config = dict(
    lr_router=0.00185,
    num_attention_heads=4,
    qk_norm=True,
    init_std_down=0.0,
)
Below are experts of layer 4 (counted from 0) of a mixture-of-experts language model. Rows are named router (the router's row for the expert) and show model dimensions 0-127. Each number is 500 + 40 x the weight over its row's rms, rounded and kept within 0 to 999. Numbers have three digits each.
After each expert's rows: a language model's description of what the expert responds to. This comes from a sample of Wikipedia text that the model never trained on.

# expert 18
router:461489489544498565570517498470553504466543493480499549452581546447463469420474502501571516462458519547570486500530480494476554489545514536536520515521507444520590514548478490507384470499464568494482542423483503435461525486522543501432580499478480513499528558464456493490477531488523522441574535520473448443447571454578504527455524504518490498469439533582565511534530470489507509533490
Apostrophes and noun heads

# expert 26
router:446497577474476492489521507501556520469531551460446491484470485457471397425455499535495447460478439495457506500554477488417487543531493490516523508577484508536557499586443513442476475509400553496497537431465453464449479461539542440486515516445502480436531527479495484507577484539502540528533496459531499485465497401482413475521489542447491529520469489524502518490471507573531571580498
Sports tables and results

# expert 0
router:567456544559523463562512477449499549471488468456494503477512486472485413483453467532527463470455530509526509447561484471475560473511480496536488453607521467552538490515498485525435424513414561542535544466475502457427443464534544522467508520473422551476504561499478491440526511518470437462502498454530449461458592473500501497515556590502501513509433513551501510479532507466535597522517
Mid-word consonant fragments

# expert 16
router:469454526491485461571522478467514531550487546514562460469575485440484422465453477528506435466503493507551462476546502446490556484571483498494509549527504483465563493560472585502459451527484510515444507471487461444468485500497563491444526492492484562417477537547480519518474496543523474517583539504448455418474522431514574493500487563546465429437458544544511578525508514570554532526477
Clause-linking words

# expert 17
router:480509491461454492544499520500540558545500544527539485459538455417474468465496435486553512500416581501577479490533482446481563425510483548506529546506509435537559496570466578541420507500471461503458541423491443478478508523551537510470499521529503550453497517547499505493507517520487540460608528475422424479480557479533531478475514506506445448503452536549547533513515473531550587513478
Sentence-ending punctuation

# expert 21
router:515525529529516526503516482483498574458500506587463546469528505436444440481479479529589488475436509477483553488557443465456594507557510506524518503583513463554541506560478513518532481525419587544456515453482457447453551492500529470458550492472491530455461587535470503484521522536535540532558508475476482463482503409497433454465475533475462477477435551535519518466470484497534602525492
Table numbers and cells

# expert 23
router:469485572485476526525517514545572478520471578516486478491507479440501474481475460541537478514443500528533501514527467442468511484569476551541552523562525522550538487559507546492461454529396526535446532478411495459480455460517564507439528502455483509472514557565464516457550509518553550483580419501464505446432484411534449505539512496486451518433443528542503511524520489563553571510477
Capitals and acronyms

# expert 3
router:461493593534433513502525516495469503541483504489464528495558495438435487478470521535526481462447536523513502450546475466507533535558515485550504557583449498511518490547508537520486484559352558567497500451449436445486499519526518472437530509437467581463443562528452482465534495538474543534525442470504475455489504450488429456490539533458467502508441548531499530539544549527540570513473
Letters after name capitals

# expert 13
router:441437536491501490534512540523529508458507560472446512516539470434537465473433506498514475493417460525513517468512483452482521521511459534559494537610466552536531487572497493527474480502512538518461598461440512482484506513485523502448585450459461540466449561450440514479539517519578536472514463443483461475505498446536493447531459508417402547457428440542477551509526489546532503506534
Infobox and coordinate punctuation

# expert 25
router:519443497504444498594513495460560544527500480477504506457598506483461474436376477522448484424493512545515535507550483504511532481553466456472507494549465459482583496510508485514448506517455499497509541434495440493429473538525516515442512557500476538474459609527479484436492512500488489430534495548505433452535578471533526504479535531526487484511474448520500582536534528509526558590454
Determiners and adjective endings

# expert 20
router:478457546441518430495520510509469542482527550463457466474550510454470425482469451449487419458437512532489471520541484460495561482524413523579521537531434452521560489539441471488468478464501511532456575428483451485522490479556545468455485456496531482502480549517468471465491478506450547526530517543458439435446586481496477419559522505500471455481485541569550516465523489544513541588502
Word-initial fragments

# expert 22
router:480512507444448468531519575490490509512517546523475511443540490410507464448448431506481448540476518502489497443545469479458537433521469507502487588558507459548555495532457520535466499571478525565462528470490382485399503547503535458460528532543522542448472488502470533506549503532474500507534523499468467449502545455571462458559498559430461445474491535578509559467518465530508516558456
Table pipes and separators

# expert 6
router:486473499468489464508540555474510537479585458509473519430537554431515447500442459527497519458448486552477477562504482475474603481553484523504541517546430492485583496469431513524456473491504532526456560471519408425470466493537564481480537463576502525508555566551500477504535502547480533501547595524510475446465554456490484460497464541501504439459443542541540510466494455529535540552462
Auxiliaries and verb be

# expert 10
router:472515563556429445518526519514525548613487523498521453379526488463515477465457462494471478471480552543567476487512491486474584527543467511514452514500444464492598484538461526496477477543496498494469569421513448434426487529546485452515533484546424529464501505479474527485514511496464487467496481529470473479487546474526494520492539547483461425486485493600557565499472471506528545587450
Function words, content nouns

# expert 29
router:495501505568476453540513521521541510528501491487498512408607523487527466450476477476532533444466520573496514527512483478515581453561491538498554501546440519478564499565458473528441461520460518529513591436468479458476491517538501444416551434516461529501486523471485507463495532538453553471520482510473483443481529471472457462459448544477527448444432456600527560455488491551488498584501
Common nouns and suffixes

# expert 15
router:469489505502449465522531523413542502575494523513533454445534509467537463496462472490423440485486455531538438532504472445523540506514454500456544547536465462470625486500470516521451490509493483487465555448481507451467494546558526415485489527569473535488505537503431498498466501538471471456552518551522427450484567465548533549504519617429485462458448471530540505488527504547572516534464
Suffixes and to/of

# expert 28
router:475458560475479485490512617495512476468505533480504524452511501460565442432457497469489506465411482480502567502534503430442489484516474493525497508591529515511531503550451486477466493547516491505424599462490426482482539524502541491444587534484468468481511569406479491486502544494554502496489538475478490493450563458473531435565480542415436521414447500567488525487474496501538520510492
Infobox field labels

# expert 24
router:465489515492499450508534542468518567494457550580449505463532497461518476511508449507493480523461580440506512521537465515440515462554512503544495553593486486587524496525503536507499495506416577528442523459419402465464535489591534498430545485509518477463461592502469503491538559464534502543531521527497480414459552427499519492535541514465494466478434529540495525481512501513573558492470
Name starts and table separators

# expert 12
router:479459520493458451530518538519534604477556540469485484451490492448492467458413475472508482494446484506567431537492475522477556507533516513540498535525440430480586492489456438516473439508464534485448557416519410467475447501509542423443514461493472466512494587465441490504505497492480559484552576500460461469455533495513493416570515556517468474468498502549574519494515502503502544553472
Word-opening fragments

# expert 30
router:497467496524484520491517490490579565470483550553479478431563507383466406475484434493471478505448531529581490490534480468475545452551499506504497516598501494487556495539481576521452488486472515484405506432460485513493516487548551512464527549489526501459533571534480524481506522515484497512553544487461475472426526421534511444581506565449510477459472510563572540449538527492495526534462
Hyphens and list starts

# expert 19
router:476458553545439459537506512432547538541456513582472508510534473480465502466438477533478504473428530499493510468554484534518514474547503447499481530604476505491532502508479551509525458550419565523441529452423472467455535493513528504433507528516442583477455561516481495444532495531530501560515481489470440484517507431476514513475572530436473468472395497504529536521459593529542561526461
Name and word endings

# expert 8
router:450417520513476545602506499465554553500449528517533479499547489486554452475443453522514527542439564539514503529530470513513535440585549568533532514615465437509564492512520515496459451525413563479451552462484478487478506512538507547407515497497473514511487507527492512461555514513539501441558486475534486453434470469555497518519532535523429498475470479510519541532547478496582570497458
Name-ending syllables

# expert 31
router:482533541523489466526523488538555516602509510465524475417541497375452508438462485529483485475484536541528465489511487470480595475523500508509529563507503487537568499543453526514447490533447466506508569442516488472466440507529560459486493513541516501504453560513494507512511518535453530547584490529448446449521580462543457508473540500500494400497470461582580505512509502555525584529461
Commas and decade digits

# expert 27
router:485501461532465428537521534484519577530504492502470501448501535468513443504443454484438489490405497521521511589534487534519572504507469521481542519547447460519606485540459450522480433453484524517493609437507479492475545534571522463485480487519539446463507517539514504523516512528442497488535586554515478463504587455543531549509485530511514477420430469522516543447450467525543552556457
Verb and noun endings

# expert 7
router:495515480517476447572518560467493514452524491505477533466536455392514466425443499536478526444462459543511511555536465479518554488536407510447558527595487477522552496552464540509464425519435574523492516467473480455437481488558544494432516459450517522505491561514478500419529466515514479499494492515460446443543524462506464478506500541493473502448480440561490582474585511534457545528512
Ordinals and table cells

# expert 9
router:520528534484465505528536490445526534523536563537528457484500505405516459506472457533479504537458523495526514509554466445443501514522530555489497568580520477527541465581446511570492497520455603494468551486426509429417485477515568503482508512516530556391518530496479523521577505494515500467549521499537460431468479418529477527577466553443481486488453496557503491478500508546571560516504
Prepositions after nouns

# expert 1
router:477431593566487522566519498535491513524511487453518475497535501484516468481466467531494419494416505517547485498571475525499566495511505552565489471581533476500562494540483480505457438489401516518489597424464508449492504492526510487461488547487462486506507528476496475505585512523495563437564451527547511482405583487530453428511553550478516537473462510535530491476518485480529549585539
Mid-word noun pieces

# expert 14
router:437471479504488393499511472452549512514515462477422456451511513482533465464444476482483395450426471494497521497545496527523550471515519502491527509543473448528597516568448481487485467462464517569448560392524466493456463559514503464509527548520528502499500525498450485494578495536503572477535501521495452439429524479530489431537519512461531465474461499562486510462456512523511508620527
Word endings, section headings

# expert 5
router:449456485522468546574511488511578525481447502514533513506549523433533424431423489534499542572440521523511479514557479475496555436583491509477516558577490479545540494499510538517471421520483527472444540464450489448484503491519572491482506533531486522519454576474453511492482545523572561457587538502500435471447511428565478496534535570505470484469450460516537499512505523490556539491437
Mid-word name pieces

# expert 4
router:460495484493470467521523578442553558516457514531446497448511537480515473498475464498500485505468552494495442538572476478460512437519413501537499493593458514538571490572501469493510471467477565494469566506430458451493502465588584504475532520522524470443514575516482501464482504458522506519565528526464497448454580430499512467553529479489525436432452484558506581450516530515566543509462
Word-initial prefixes

# expert 11
router:517493501532492560570485483508542537475466559490497536522533476453505417421466485549464503550414526558500477469573450494447521465559491535465517587587472485512552498529503523489497421505481539483461543491446466446504499487510598501436507505525474517495462548469482523500485521509543503448555532465522478414488492401575477454487488545477474505459464446524506576536531529490576556510462
Place names and pieces